Experts of a small language model: 32 experts in each of 14 layers.
Below are experts of layer 2 (counted from 0) of a mixture-of-experts language model. Rows are named router (the router's row for the expert), gate (a neuron's input weights, with its number), up (a neuron's input weights, with its number) and show model dimensions 0-191. Each number is 500 + 25 x the weight over its row's rms, rounded and kept within 0 to 999. Numbers have three digits each.
Before each expert's rows: a language model's description of what the expert responds to. This comes from a sample of Wikipedia text that the model never trained on.

# expert 0
Description: Inner and final word pieces of Latinate words, especially -at-, -ed, -ing, as in disp-at-ches, rep-at-riation, cooper-ate.
router:494469511489516470536494473504507502480518512504526510472478465472456520460537534487491480481502463508516500514475464495489518493519492459487482483463538491532512483498528491530467551526507506499494493508486480444515506486505515532524534455498489502471532555504506505485579510481517500508444488486451510497526504506469537474480491468488506488459494534463520495496459514510569484517496505500518435475470482474516515460510452518472510534494517497492499493484484489468510448485466472540487495518449516535505517555471511509516456494531522515501498452493497497503505478480466512485
gate0:494462534520511509513500481504518495491521484473479487500424479486467507474461516477502480474480455458477494487510464525491468509497527490516466498486498478475471512482532485482499509474469495530482478503492482461480571465448496520511522530500538453501512509451457551493492521499490483497453529488473521485492486492534467502497506489461482509525524501429515517500514492513497498537515495513460472521472523485510500516451511517513470486461475518490544497507495525542529502510555510518503504491479489500465526515489484514509462510521523495486456517478533445490500454539494488439
up0:507504492525506509440501502581477467526482500478532468526515509442462512477491501491470477520535486495468507521496502505493517506535482512510501454517509503518539499462546536467504529518506521459524523522514492481512486484460543531505477466484536504501476489520497535509512533471480503478478534514505528510537512475509510543490535480485538536508472502510496507499510479526448508487518524516520514520510492464509468497490527478498549485491482501467509481456509499460492488473458500480437508530518489468504485463539530445533529500500542493542467502508507495531545507493524461469
gate1:506532503480543522460519517517518497469537502511500502509449467523478496485468512479497543492473487479490492532496465478537516474517501498514535469487474491505528489505527504504498504527522468485519466497482471467535517509510496556480471548474483496513511483527495496467471498495492475513482474488518492475464537500498560468509528471522511524520482454498481522520504431554488530511522473529541478509428464480455528477527481530508501503539504480521474476492462491536481475526536505467505475494493525540516482516493505504502495475469519528516562473514478517493523467449506479535
up1:476513458526531458500504486525531497481495515558509443518431506515478519471521495522479540502524514515482510459517501500483541491493468468519495469517512507499482511507479501513467559538505504480505513456490526508492473467484532462512494493490493515498468498505484499487503525550498507525481540528488471498508452489547502534560498510484522448497526491525523477503496519455514519496535515488504485490519509465507512513479547522502418540515465477491483530534491501484472497500485479517557487573495526463478509500510481503519511513544522500481498493529527474527483478520531510508
gate2:504465545489503469503466469472477491494466481478505538504528516495487499496514496474447487463507493471463452533495477466474506535508528523468511465544492519508523503465503496488505507511505497490508500490494454492496483524527509494489489479523489526451510490505455491495514507508504511529496522514504543474558486483567531499531449513496521437459486508528483518526558539473492515449468513487519520496517487480530500484513499515522448502463522440514528501462518516495510470475517501492555483496498518510552526518529475470525490513493512532473463503471494506455488486497557491499
up2:471545476504475534512541522489496509516513435561465468501522521544499485528519439536501500483515543485507461518491505515490498497502488488532493485487469508487503494519459505495515499467476488526447500485506537487497556475495528482506504525493528490525469508545489467519453471483485535508510515474476489508466512498483445471460516471509504507522492467486496523485451477514556461523497467535491493505456514487492475484492495508426502529503535515516487488527516481537525520507553480514482501460523472487493490517488471446515496488536494477496544513507505508496470524515519517533
gate3:506502489482486499569516501488461488487510504511554505526521482496504463493466559460497498546546502498507455513509508505479510510508482498501474451505486467488512547499484492490534477539460481512418473556533511542509515498509504461485517506501478483475480537458507502510484538502488527477495498488502473511471502482480519514478528521465501506465474478465511492495488534529487525512538487482462409532515487509469487506498536487455500494474537495536491469540516532468512517483473487533516508512470474499468538533492501529538490491497506493499498469495493486519483489460521473502
up3:556483501512516455501486522507453506546473463537526510505508528478486500461515495506511510492488543477489516483530505520509491488467548510476524459494545506508525485529484475511511456524494538487522556544519513481456551510493485469479486494465446554482479515482435502532477515519504504539531507485512524507493486512502525499485533523478498492481489478520515495508507477569537543496465541544510499505519506513493493502498530503519552511492510498544498469502476516480480535465464517532536548451451529464515481518496528503489505487467498517497500519491498486469487489489510520499
gate4:501462480492459520565523529509509541523513494517451526522503486494523513496469511507486494470483509526469458483469508486514460513514540532500450504485508515502514454475463466543524491495523524484484486494500479477510491495504513529480497448526532497525519505525510496534497480470501521504477520555512440513495518534468544478500555466518539468498513482491483539490458479495488503542501469543500515478488470494475469500487494506477481516512528441449536526510479515487490474502532479503510465477493475528498472532481522517497495482487501544489462500462493488478551544472477459498
up4:479546484464486467507428479479438486494435469508515482512498470515518503455542529497484535490501525509516482520464525468449500498503469454520499478472555471503524521500523531460517499503525504490506510517552502515503475535518516473470491493497509507507482471524542501498514483500498444473534529481441518535532511486498491450515466475544483482476487533514491519500494508513495488529492551512464486514498503490507533497488539527480491489504469529470459458517511504497525505504469499513473506464482492486529495504522451513514488541487492471513504489515514513504465456534501505550
gate5:497488514467504489473538501510543513532528478505497487518489461500513495521511511467519503523483494506524499551501541513482534468513454473496536453461514521528530503449564492506493486492469489507527522485490505512517530486438494544515490448531519529503515539500511475508547521527476520481511494520523518472515498461548545534486500550470521442483487486493483542543471537504516485458520457504545524471495529495490517504505482534496494501520527515489496512467492498494521484482480497546491500530510519499515499504446511533507452533521500469518498483556503516469478474514509496528
up5:525477489497447486502482511492529505497488492486495491514468499520473513512475529489516468489502509518520536548459527489500482456525532477517475468477544517474504501506544501489457500506503512497445534492431514540449502498453499516500477514487502515489557478512512484504516530530523500503469495477476507516504490452528496464496543518462504450488534506527507479510509531526521460532529536503513532490472529438511517469538497483494506552505552495510507475541456478535498500491438503502532511556504529470498480476527483558509500462492503500513483474506496507491508517495499485478
gate6:507483538495467514488541509493500494497530452475470517511488461525498467505521452503492483510453508510471476493493537538475481504521471517547503457513485488512496501446497515496481504475467481472515514475550499479472485447495510495491459511487475475508503504541427536488491474506490546483489500474484531545476466496524506504480471531504524479517460517489477530494482477493503486494536538495505557512497497486487528531508459451489505552486483506490512507467467447508510463506491484533476538515521542509515492504514466499462519524507478521479536485476537534498546485505464465469
up6:549505491498490553505488464505510557494544480535491526485508461511441484547527453548490531446521483492489491497503538522475496517478532526506494511468546508495484478497461555490503513476482511495543500465496502484472487485450561499524532483517501499548492459483519535496486512492447484525502487507515470486498464491474481476551505514498515436501464493531532485499494514538500550512553530496487515500483498526495525490527490498499491514492493485499489475536521504482532512528485554516534458526440483489493498506492510526524516474508526500494526510514506518474500481518515488491
gate7:485458540490522502524491551484513486479525483491532524529528486458512498488500460487541486471549521519497486533496518508459506553490542507540527490477522542542507481478467491486505522491537512483513496473497536497465510507484491498481506535491486524531490468510459507527521519492489498492519446521504470463502486544563454518461526454539535494502530472492533461494498527519542517485514463484514503513498481462484465543533545519493473512523549503488532506491493489475508521529536480530493514536483482525497533483542527490474512454493526527492515470467513513472516514516509494502
up7:479527512473508476489484519491498553497498516507429496498514520468521514530487516496488524478524490528480545453491503464547521514503455459472460542498487459478541487511502504501496516520448531474513501509508491485474486502500512486493455533489511506460494498518520502478447525455528496475525531512484488549486516509488479513528503530504495505513496517488577523511481503561504510508483497461499475499518528553497520503554459517494504468516494502527542503461488502521506490517498548455537529517498479511484545502507552522482462522530456508525500473543503474496495464505480507512
gate8:462479496467526459497501506496498485456512497507508500527523464537473542519449478482470488500481528442515517514518503497527479477489467534527485488475449469492527530495521510494515527489480502491474538520540491476501518490502530498465474504484497522521514504529515468488490494521470501477453457494487477507488521556483508457465536542541521490506547513524520483461491461459546532487501500533531465506446502564506503514485513489512503491525511515508511454474485564514482496519485501522531489453486487521539548508510478465467488519533536517510515505523491456503485514524490498516
up8:475482507494480501525523501504473500490514485477521486509523490474481458542492510527536514518486479503524518478492530537507483474485578515530496517494503492472495495499493526522472554485531471511466548472488477520552537468442479489501516511475527502458522522536491458490466527480491477503509540504470508545513529538457496475547536442512506453499475503500488493529518472519518508508516510509523489517499461497450502442493521451521496515517471534455529436492484498497487506506537524519498479506513510542494491478507498505452480493501483511478518486515471453497491486502547536495
gate9:494524457501505486499500528464455542545494507471520517481520510533456484495525457432512490520487436493534491471524485485476471509515486538498455472465492525490495500528518498489479492502500479507507534507531500521523491476491494476475510488457533505542459465451503495470486501486504547501478507432501458517517494526518528460507558491507480480460498449513516508492474513531497473466530543482522535482465509487472521497485508478515475500474502506478516514527469491510481506530481492491520511499485490489521499518525481531519477453511523457514518501533519549442479491501542513469
up9:504474507558532455507516492479512460471499496535489503513485531471530511563495499494458521468457504478545487438520480508498490523502506428494467530502491519512508500501466424452456460505523505488506504508485529482510511499496501476485482481514479490517519474514521479487509523486473490468539502548504529509491525522544495516505527488543492481481507480509505486488520480514469488533450498508453503526512510498517483517438538471519482505519530475512559497535473451467491485487499475462481512515513512524489488499561502475480515491517540514525481516515502505488529529514530473510
gate10:514512526464504455474512515508524523488486493507518457496516475499503504445533458538481526519532511518477517530500483477491503492500526502509473518493490481490534504452493521476486544504507503505518510504500500480484463531508500518502486459480500490525514502532528482523531505509464487510491485451491508529484529490531529570505445512511499536485492478508571499521493470524502500468475470490498496485482529508453509516485505489477561486496505514503499497501482506494492433485567518489480465498491541484475482448457535496528518460504500521509549520511520561498505438451469474468
up10:499474558519485498522519518518472491486490538482514479477463525500466468514492526480478554522518489426510533519516497497527523504530511499483479519494535513517504523526467511503469457445461494450466528527459491511464473525522490512540502507470467522485520519498516516521445496498535505497458528523533488516487495498497496466466531473481460479495486473477477480494485467501493545478542534508515499514513483477531525532500521542470468536559510512489470487519511473540485480510491511475494501505505471492474492462488487468520504535510517462524508528469511477517529490485538478555
gate11:561483490498534503442481461514478543512488468525486516511457558487508507492497518470482501518473494494534485472483508502441520541461557509505504486520575475471478502473512480519479483495513502528526515471480485482503481516509489501498464496497507474496533532451500535446547482476477494530501523503533523497494489504535512523488486494475473515481484545525471459500492482498506499484531513505456470474493483463515519518484453470506485506481548495513479501544510514489503438508509511508530483548444522517495522453467488475491527509500497468506478479460470509508520511523525508496
up11:472500478516457533494550530463513502491490527477484508498491474487483454492470494518446501483478487529463562504508480501555523472542474484513511498505448512499513496487503519480509528527499469494505460563498502524460496497491513503493510500508494524518515452502481501504462557560490520519527458497501505505470459452511500477513475468513525491517485492463531500492497487494516524523485515497485515479513539531476485484513485540505510485510497495532502530461475489524499584500476496487473483492500492514522493514561458532503468457477485551474547513550509503465497516474519511499
gate12:483515507535492543533526510471485538480517513490552477494526518492509505529471516513510508517481460528491494544467453468506476545493488482486528445496444528470484488455446480485491539553532504494522472521480514492460473493470506479538504498468476471488471479453471507493529530477528509446526487499513535490550479512530502496503523477500512491512492500475514503500495496500539464494517509508543515502446496478522532528515459482466492516476529506492536510518485500496483534491469447497504486494504512507509490528520510506487473499508514492418458522525470475532506467483472504532
up12:473486512482525521481503465483485470519502487519496494435486455530537472505447546487514522506542509450525520508482543511490502470523517512533462488524539489513463538484503514456509527515490516485494498517536488511557487486541476502471501500484523546455521490527501512492469496532494506523516497514468508461496493486493515523468535553463491550488496458492512508515501506490470529478536494479478542464495471502503500516544490514518530482507498481484508481507489518458438464515494480502526501529503505472497484486490513452574475520466533489494512508547523488475482532498473542514
gate13:457513496536488463488522508478474514497532454513486538502472565476466491509522509510511478468533530486516456505521491496535502454498496528483519470483516464523482523482480492487502505477474491471550500489489518520493531510476545510545466459487564509453445503496509476498462507510514471499487508504478489499532486456549484485480516467490493466469479509473485484517495553548509510490487465482480527504514525442486467473502463510520455538515528492471481519477508516503488522490524523550518493492511531460475534502486486497488510472530476470521504453514496524518489536462498497471
up13:522517516456535508551504485544492508464487476448537493497519523461505494499434486548499502455494528501523516476491498515510489502461492524514474537525504565542508531472492470513513473532523483488515527492508535505515499544488488494525490511544468526478511483530523568513518474529499490463509465522451512528472500520512489517497535448504514493539489514522462464494488526506497525471513530467473494467547489495506526494502490498507498530517488508512483479530498522543503540455517469502533457499531468460484488494479489537502489498463496524499474500474510478462480486459526529502
gate14:526507510539496497482518539512497507484474479503546483453490470509501514461475491505488504487517452472515461549552507476493517491499519477451460505492546519520533532470499499483461506504500510530541541517458509464511492510494466471458499528501463510504534522496562493507515504502488475512518470478489507530505486512516501509505512535515515558512483506536513471448458444465531480516482505518544471472515492501502441519524495471517535484505497520530491474512518563505516550473565472512491540479522497498535486524467510494507472504510493502495514479492519503520479523536523492471
up14:502506463552464508488464491544502499500502529512539484532541517470501458532488511504496533503505539506452524509442492475558532530503515479503520527494505488482493481450535483486511495530468534471514474494498502494496539515544463502507460503443493470480531502520546465578493505463493494510518524538454512503508455511489511510481489498502503515502507470519508497506480479511530498478521541472478513507454491481519467477456496539466478496551479487527518531474498513471477537446472487527501476496511551494493469498505510497465471485459496519514503480508501475529505480490505515517
gate15:487491510545524524520509519491509510510527491510502481478468525512518476526551522471486507481498476525517454513495497473508501508479541516529472530522504499498483472436511458498512505482502519460512518512478528502501490511496470499532487531466494514504483498476513494464530513507513514521558523547514513502521521504522530473470518490557437506504508491518448541542462485543518518455484504498487504480504497519486481492524484489506524500507489503478516522456483550439538470492559474477479582475504518459550516520477534499501489482494515523520557512526480466482516483511469496483
up15:506505483516525517504446481510512522471539455525450497513503515459510510469510493493504529534494472466492493558543529507481519499468496467507474477524488541485507510487498523471515469485554497478470486513499530557508456531487487522533467483497456480491506551552551525490519521528486510506477484470409499460492479473489527543527488538504506497562473520500483501507455496515498498508505526483477509478486454501490499503514533493503480499493520479523492528486494508510489471513482521453509489515524502507495535539500510527529524500515480495544446516499502489460463530493512529517
gate16:491478493469481481509524495505562470479478495515502481512496511498464454528488520506570496503527474464503448501506528559550501464504505509513504505478527481509506510494521493531530494503522482479533523503498461530543509499501514522512512494479497541477500510506494502506533512471535487501479470516487429507532521502474512479526520525492532514503505475517459564493510515530525500516525483478500502491507515504508484522485540553469519540558513509516445500494465469437454490475526512486522473477500484536527493528493518474483512497458500495452480470458510509484544523511510472454
up16:525497514523490510518495525534484531530471471507462513479512505496531535500511513510475509444494515484483516477480484501453495500489506537469475496505445524548489509497508497483503522543494543494492534514458534494484504555450506516509524532535469512487496551526479496487487542536517516525517519528528553507467480492519508514486495474508477492500508505474509483494519466509523518506526474566530545532496519468471433474487502468490456487459464505512490492533508526506489504506480491480517518520510501440495508487498487494554530515544497459514471466543502455520490522514541468522
gate17:518476450499497535512499508477521487500472498474496468468539508484441483486521486530529510514485503529497487468480525502515516495462485492490439480514453467506471468512501514499470487515480489476483488467505492527517508508461481514510556476471530506523489474504485535454530517514541511473474454510497497475524537513511473488462477467510533501488528523522503478524502498529501530504505483521523541544452477528485522518524546497507426486504507482486529475502469570456472490477449507534507485443506528461493460503535515540505500507509514489514510488520533528529495475512510503472
up17:504471477504456491463517536500498534506481478521463500537474468515547512468429494530526499513486495523516485485484529481480537525497499511493546486533470506499491514462492459524529482516518518476525528501508526497519447505469488492476546501499490449506493484496514513517475519514520517499465497477487521511484542529505491556480493490458480460515455520464516500527472493461541461506510494443492491475491552482520516492469511501546462470485479472517527499516488480520541518530458530490527522503478480483504530479508505486498490479434511481448483502488495508442551504492490497495
gate18:506484496519484467490500522504526460492480493448486523498511488508465507419454490477492497524505497517566464526518468559516501486498532478502546507502496488492475505479463430489433496500483531562500503515492434542527452535462474516512517473495530524434505459500507501498488510506520537508483546536486462480483507451436482499495485497516493466487500507509486512503499536484535497499499531500534517512505461497517465498511487489502523465492528506492456532505497469510502481515479507518523497497512506515503488507471501507497465475508490472484500477467533480499462491496500514477
up18:509515477511500521529522488490518471474505462514516493461506468511494506542514529485507518534497475445513494466492521472531495463476491506525522518527445496494469545512499498439506564492492476504480525526500569500508513491522512502501457516476487504505530487475530517498478506518539522524529480508524494504476503504502484492465511493520519520520527557491540466531521488523453478509490526520512470539508519493546502526465485494482480488473525500543506502473480467530530508519498464479473512466530500415503548516530475499533483485524437481483462481500522494509478521518494493456
gate19:469489543526486569506448456500499492499519508493515443506464480483525491477532518476466487475496505499502489483523482495483521485530527457484493480502444486478540512466482463560517526486495508528525495509496462512492563488474462476533508473497484503526526479490524485520495488537486543501478474524497511508497509548521519509482482522465489502499543574493494499509523529488519505509477560465483475482450490501463446484518469479470521478517469485441513472512494501490507509474526504485505535520493481500496533531514514522539490458486469505511489486496480468539475482488492505483
up19:496511512470482504494494516527528541494502537475561510485496476470517528471552529492493496490513463492469528516530453505477484503505500498519509515471429518463510481513500503540503493544501469455528518504456492468433528492514479517510483508544485475502501469496489518542488530513506508494528512474481507473502549485496442497490489505465526492550512510464457524522533530481479505521513537503521486506483490436502463504510481503514517500445524528466454479481483516473495536452501523524482500466535509498518496530502523528515542515497504499490507500467505515557537495476510479532
gate20:503512519492494480517520549511448491506513476567534503515510550527459467484505513521521529478556523515521514498474475484467461498506512479470493530514472487515526491534474485513459486511471450531492482510524526518518510498497505477500546523516549524482505503511565532482516479492505508508486522470512543475508521516545471494496518494472499492534482527511503488505478469547501477520453479504546495501468475503513486520527515513507499521487475507510517468523453442514474508517496505545508494535435506526501554514496505520520505478526498469519491554430485510507524518491486530500
up20:521464493551463499490500502457503491532474518516486486503439514545524547490523474458532510531518466468475515478532532478535518528487481502512543496537503490488532523518509479548476506470508447471511491533508529540504524488477535506482478527477501463470541466479450535512464510477540510520473530523517495517498516498443444544492458513516535478500498477471497527502478508501489504499523506481498523496494539477497491481527504494505443458490486531540477513485503498504504476506532474523524461469535522504519494499487470491542497508536513519472517466495492534506481459493488475499
gate21:466500508456523485539493494521499481497504501499488497488418462502512496544478501501496490490476515489475523478532468470534491481492488485454516514501526484509544556490483494518506468514488490516497451479533488547519514540501501532504518503532518495496489492479506479441537493518513506538483452522484534494508507535490527503496474529477530492485545499488506505521519469538552503501495516497504519527505516457509500432466501497500453479520509470470532511510542499512444460499500510471528515498483523514451476545450515486532470487524542517474494517513493491476486527465542523546
up21:512488462508530545484527504512475517495519518521475498502537521507470497524510513511527529539498495547490557517491481498526491489510460540520500505514488514473540543515469541459487481505491531529485534534494542543450492509515490497518511502504514450499512474483552528435501488487506499499530518477470503548510487466478468488487507464499468531571488508478503500506479507496519541500525515534481491493482506521543482538475510501499491498456510497500505483495535522492478525528488501515517527497509525543546484494556471531528494519446509559499564524507491512490483486532470486500
gate22:510499531540463461514462488523513488475536490480481485508463509432501482501518513477523500478513449482520493505445498532510509497484513489484493464493476481557475517535452496467473470523521488533499557533494529509521521481498541461450519539450528514466476485468505492453476526545478520469552518488502478519530472510490490522489521496506537522496504513481470511523506515514508496493479478491484512492495509513479506518543505514475456516543504515534495495468528539512500566513482492520476535474489485479510512517490472512515497513540496506524537468510542549521475523467513510476
up22:510483510498538559493496512462491505504506502541534503521492480519509460531510437501507450506538468517508526482491517511508465546545512507507482489537527508502524538507511515523506511487468509536500512470480493516501474478511515520497502537511512561509482504546507516489473511507502511537526451531482513504463520520501499452449512518495512483501435500510499527520476463536522521473551547528513504516502509528534552481502481501532527509477488514511528513504491490464500487457537475485494524487489487508455477466516447513491466479522476508546486531457438474464503481500523508514
gate23:431488476481506534515493544513479517494509494464500500562489485497463541504472518507495540504514508509541525491436531442501509466554524497544521487474501498477524500478505525478543558477484502502523503500503510477523519519498499506498479487506537489472501478482497453467514503492500460529501508462463485539496464508482509463505512526530503519526500492453468485539507507497545458494543522541503468474504516523522541488487511474490495511519525440475519446514476517519557512489522488484521479459497524514476464490507491509510496535478533507542480482501506521499463482519470499504
up23:552483514516467511528483507521487542507478519494516488517499502470530494506505510472501499490459527505478502546571498502536484509473515494526513528467518484488464506498520535487516507466533487483460481469519486513508511517502463503492498495515505466537461503488487520447533519445506546527501475509510472469515547496441516504451523479499502538521487525535542494517510507476462540484449499492473446479492504500532514456502488479523491473530509506496506515573463506457505528484549539500504467485494526478511507473491485495495543498478503443495486502457493459476502488478513492477
gate24:502465539475456476481468515461477480470496451548508528468459546490509519530518449498480520517499527502489534501522484466471505544554533492542535511486534544503500460527520519499507516489515507545514452497487478495493546496510575531507483532491480461508516503527508467520515505523469479469538483480519468485442518509519482467506515516521489502480498477482525507531508551531502485497497522513504501483512523504514527450534459503534515534475532468473472492493507522531511517499513472534471488487479477527495499441529499474495500536488502495494475491515473510470522495482502513495
up24:464500511500513478483523521456539459520473442453485468514462534468521535556500513469505489486506519491472516544555512506477505496510515495528545531515509508487516505520496501499478476481498479536468492496513509480481501495531491521496537498450552479514485509490535509491480496507476496522465519549463451443468485468497471512509504506478468520544484488457488464483508509527497503499520543491473501480495527480497543504529496541528472452513537481491548502472542494487478474474487460482494499522500463498474461461517509554539510506528492466489501499468480493510504541488497511474
gate25:495524521489516508525480471530456506476479488465500528516490504480470528481505511499474505504493528490496481518491534477524499492534494524486483507507529507498464505495478503488476491532449516545545505547485455515493485487489542512523505513502496501501485523493443470479518516518506485513489489493560448491507497484480531551521510476466502482482480469554526441555465494477496532493477478525508509525454536525490507488498490514448519516499496472537481476479518536522509475486501526565521536571532522485461495517445472488518500519481486480510504484452538515482486466502498547504
up25:513464515505508487472489541516499536480472478518469542470484491491488435475516511506499471527515528501538496438466472456540520480493473500477493505510514526547513509462464502507504483479507514492465479498515479501485445510528506527499497466479521518498532519505451494476509489501518481517488485500491501481510449486507494565508497504538493503513483495521522481505529503494520535492537537497463484451482486443434491485489499464466522479521509506515484498516511524490504523516502573533546489520495490470492531486512460520460508509508465490487533484461503554551466480500471494532
gate26:452516503505516503442469480548560489469447513547500502513477519467500471491476513465501465503510468495537458493485526496514508501453495497489489473465414482496505573523490496504473473480484515459564507499462513437491501523505488512498496517534470491541504483454535449514469492484488477519485507510491491518508491523495490468547497512537493509480547512490506495456498478456508487489468500481489516526500533467494508496502490535535461546477541515500521510499515520486494512503480485505518495490483483476479505464462503499470491501491518492498506505479477506554488504510520500544
up26:480489505464494506455477491493488534469528522543490502508521474504486503479491522492508530495513542471493506484487507542528496484520492539537475473512551491483502488510537470498505543480473515531500509501539500482495506506569501451512527515537508444540476493475509512552483493514555526513528500494510532455457496475510513481524462526507532518455483526490499511461508505539474477503511490488490504503492494505507472480487496502515478522530496484524517496491511523480460475480471466467489510524528507520499440511524523494536451497533517496529476526586531505512537451514544465483
gate27:470476506496491448494520515493525496472549517496448529482502495509505512495475515497507491524539487514522490559496499515496468484454455497504521504517508471494479495458494438507497478513539511451491504483541511491462496469507466496519530512413492460526534504481485531478504540452487526510520519468456474502516483485517494509466481447523519544484521490525514528506515554485523527512489451504528525506492513535531507488499513467485521504477519476504488477523536516498533495518508537478488510537476489505492514503505502525483440532504472470523498542462506536496513505460505503556
up27:514488482492524485480510451510450474537466486481512498504487484523523514488481492497489500532531502467508489459515503495522471502488481493484492570520499540513519491512554513451486525574516453498471493512463522519514537513538514487544484491507479508476498485459502460522521496515530512481500478498505486471525506513490534501506483567498516516516510481530492449516510492516507552491516512515474528490461523511501496536513440572490466469469504536492484539494507517459516517505528505463482523433539502493498521476509492486503480511492520529485512442518484506534499518542500470497
gate28:483473492501528470517475502480559505442476487528483467494512488488499493494493514503471479519514482508509532475491487511526487466489503481499531459515522517538494519478490500506455489532513520529517534453489483453505499453475505514504504481502468505483513498484476497529503513476524485509514483492500482532512458486540501545544487478509571482474492510503459508497533461503528517481538546505481527511505471531518513553463476546465491526496480516524471513509479506448490486546522488529524532516512495538551504465484551565528516517502524504459485477486507477484472468500561477495
up28:472503498494466522497481545513502537524503506559498497542513487528548516536515513519500502518474495488480491534448557510529488513477504459501491501470511479465515476480496503500496519507535505489514521485523530557505511473521494504455537515464524541466501504521506454522522472526481529477514534511456480476505491504497570468498505469541453520520521509489510471459496507511481471445497482510488523504495542524525478455496501515557548466448489516521512516508491495467513509477484475523472486511500513537503510508523572482505495492512510501472485484504454478492493502507501540549
gate29:514459510547515514535492494525516491498486485504490504517451525481483518462485544481501515509463494525489513533522489507475531511485492513511487466515492500508521491539509489493488501527490472549504476481529504496532517497453470494494536486472468518467508485512549475509488556490540515475558518515505533486478494480529515540490522447526477446512531459479521497513529518479515524523522471519452451462565472492518473468493504503463502508515533481512504499479521529470430449504500517554478490481483477505498481481496522496543477469478522528529482554516474517513505483510511500495
up29:506463517486530488522486456500518465493542483488544490552504514457479483476472509556497468500480562450465520508519519485528514503463518516500539513494481503495477481487524488485506526505490473485530487539495493516470496544468517528509514496514490514495510470487534493545504504474525516504550493535476494501510528513521475492501476491516446469509534480496559524495449519506555492517513472485482525495492507528538488504509496479523504492542509481474493500477525484507433522548517436489503535515503513520524491515529505469556512467472498501492481513488515476504572498468462490492
gate30:473500494495508509513519465507472481462481472508479495491480476500451474517499512461512426528507473474509497478519488498500512452526491472469509558546482471515508531511491500484482491528463503490519457547470519517509493471522517524529497461524517496436546503486511485489519512455498507435496496476505475510516528504514492431491502522478517484478462459519510506550486469500517528530491501489475539512546515531533482466499475476483478507503513541522492514475511486472511490502471494517493517523516502493490519488503480485541493528461473524494484485523487562509464455432467504488
up30:539486509504529488520489493521469499437450521509462480485547465457501469530502551526489503515520507495445513487485511513460478491504522487476498478508485547516529479510500526504510519500488471485500529473485485500531452496531480515446458487501506541508520512492509493531474544478473497487466471522502526462494485488471512473469480480457498506486512495499517551547521470517504518496509493482471472503497484504529502525469507519544453491492470465525504460462518502447474467508510480523463485480470468528467538506510470515553479429519542515516504531531516491483491498499506503514
gate31:526489474480546502527501497536501533491484519492529526510494533482500494497540495504547475536477456501450491530472493490464529462455470460463515486506494525483498495477506483522495517531534477505460493483489476487533469508510490534505503461472516490468511498462516489480465506454521451512474512500479502472533432503510518495537516451426448492491497499550509485522481505512503507520503515483524466472483486493524507529518464495484522518459530497500512487476492533553519527525512533523509463492480498514479491516544521518543472508483527490544505465513520462466505479542471481504
up31:497504538494515534532507479519475499556511494505501517504531494508495479492501421457486483514495509520517482515512424503507499499506556541510488514502520487460510536481503509514500469529530507504477504517488423521495535489507499452504494521477486451482456469480489529510443487530452505481484515514508519496491481501497498488505453535441475526501564526504498474505478498482523513482454501501524517464531479503498477496477527550522511488480490514452532521475500509484527506476513524455514490550525497516481514504500532519497462466471514531507473493533493487513516523478533540522
gate32:506479490496542485488513519517466501508525497511527453446505481480505489471509493479492504524531466550489517489538487477459529488489517539556495528518516512475451483491558495507505473519536492507452521489498498504520567508432560483533516462489503468496532461495507511457473482508492504515517503492507530482511484537518537481523470417499508515512500518487529465499495525478497516506577507499526523485512496515506518498474510525459476519529483513528526483487477555488505519547548482488473489469466516514505491474510509501497477531528513515498496487501458511477508494488486474493
up32:580466537523547497530558460495492492498472476518524464518506505509531481527477523485480515460523476486497533474491491479497560474547516502487452503512515516482503460493510501500446507514474505505490521528533519475463483462483505515486517524498494518503498520533479500479483518528480549522495519532517518507532478517475505416500491475473462518516461472482504501510507522505459497504499537506484484535537492485520479501508535482563513493473488493504478511515524499541516494478482456518510488507478485509536547494542531497547508519482497493473501483457492513489521541491486458468
gate33:493481508456520469528497456511577490482486528478505485503465510470511489517474518574505504525492514514466474473478515506525505464517480477464471460563540490491491520555483545523464458478485535519537489493469489501490485534497501537484520494547500494496515550509511490473518520475500476501502513485481526501495500509518507516561488448480502472516527513492486517490498516486523507535481483526494557521468514453511494501511485516497487519511528527497534499555460495520502499453510522516543522498520494540488511505469492549517477514489512476509504539533519519506513481477468461465
up33:533480493512548507501513501504540513520509516499524550507546488511525527488477483488507519533513500508485486512576487509490486512507532539515538547522480498521519463482543474497504510517508478462510492491451505525498499508520484517524533532515520534484529486494423486534510483497512508484487526438526483468512495509526478544500512510463481559515509493464516452471520451508461509510519487492525525495491453501523490568478522491491534483477533531517489485495473531497523502503457556457494471517537528492479508477467502496511540496473510491494518514489509509511490542498549529498
gate34:510491509454488516515545518473481504500556532470488512496503507517463438452520520516473517468457517564513524466468511476497510485481480524543511496499454480494506470486489498482505495478514480494484477491488515503479546486514527559462521501477530472510508462509477515489482533474485508513494506500479485491500513554500517488454447503525529478499517506493521532497476493499526470484513458498518462513498512449486443479503486505498501550509521532506512497490488492543494471512430538485485533466441520496502477485536463494458471495482498508482512515436520499538497469502509507489
up34:541512525471537537512482532456492518491529475461510497554484512547488486434481491497468505501531520498503509516491510478502534447443525515475481481528474494465505449477487496561490451474517496531538459512476505508486502477497487490508508468451489471505488500554482506499524527520495525487533511469524523482460509536502507475520476532513485478507480515498495529498527517509527502488485470480535508527519525509493504469498433500516487509504510484463458529507477512516508491466444505487490507523497463482517476507483494475499482527452505517454440531481501529495505525521535519533
gate35:541499531502521457507509467474529498513476513501488532502512506503463539526496451491506449495498523548499493503523454542465500543539510487503510508516500530495511505465506529508495532539433491498515486466529494487493508504488501514495498513497527476456487490496482511512543517492512516547437492493499556491510502522543504497468499483514552512502527487503519467532496513456496501529463517535507479536518500511481558527499511516513517495512515461475533478481527475507537535509477516485503490518514516448515481493481478472506511497543537464538538469428484501511476521518438522479
up35:491466507528464500514524498476483518516511490503427475513491513507487498528507548507475510480481514455470513474504485501509481497494508526536538497529526489487516565553514551546480503516473457545483455519500515538501516486495504513521543513535518472499474500508498496507499542455502511478477527508506553501500506528536498532491498527514493462505493557510505568528522523514521493526485465514451512503520473513524548503494490501468523508514467514530512507530471498527522524528511476530506505477464483462519540504473495522548474490468534477507494492501498496475462489485441456496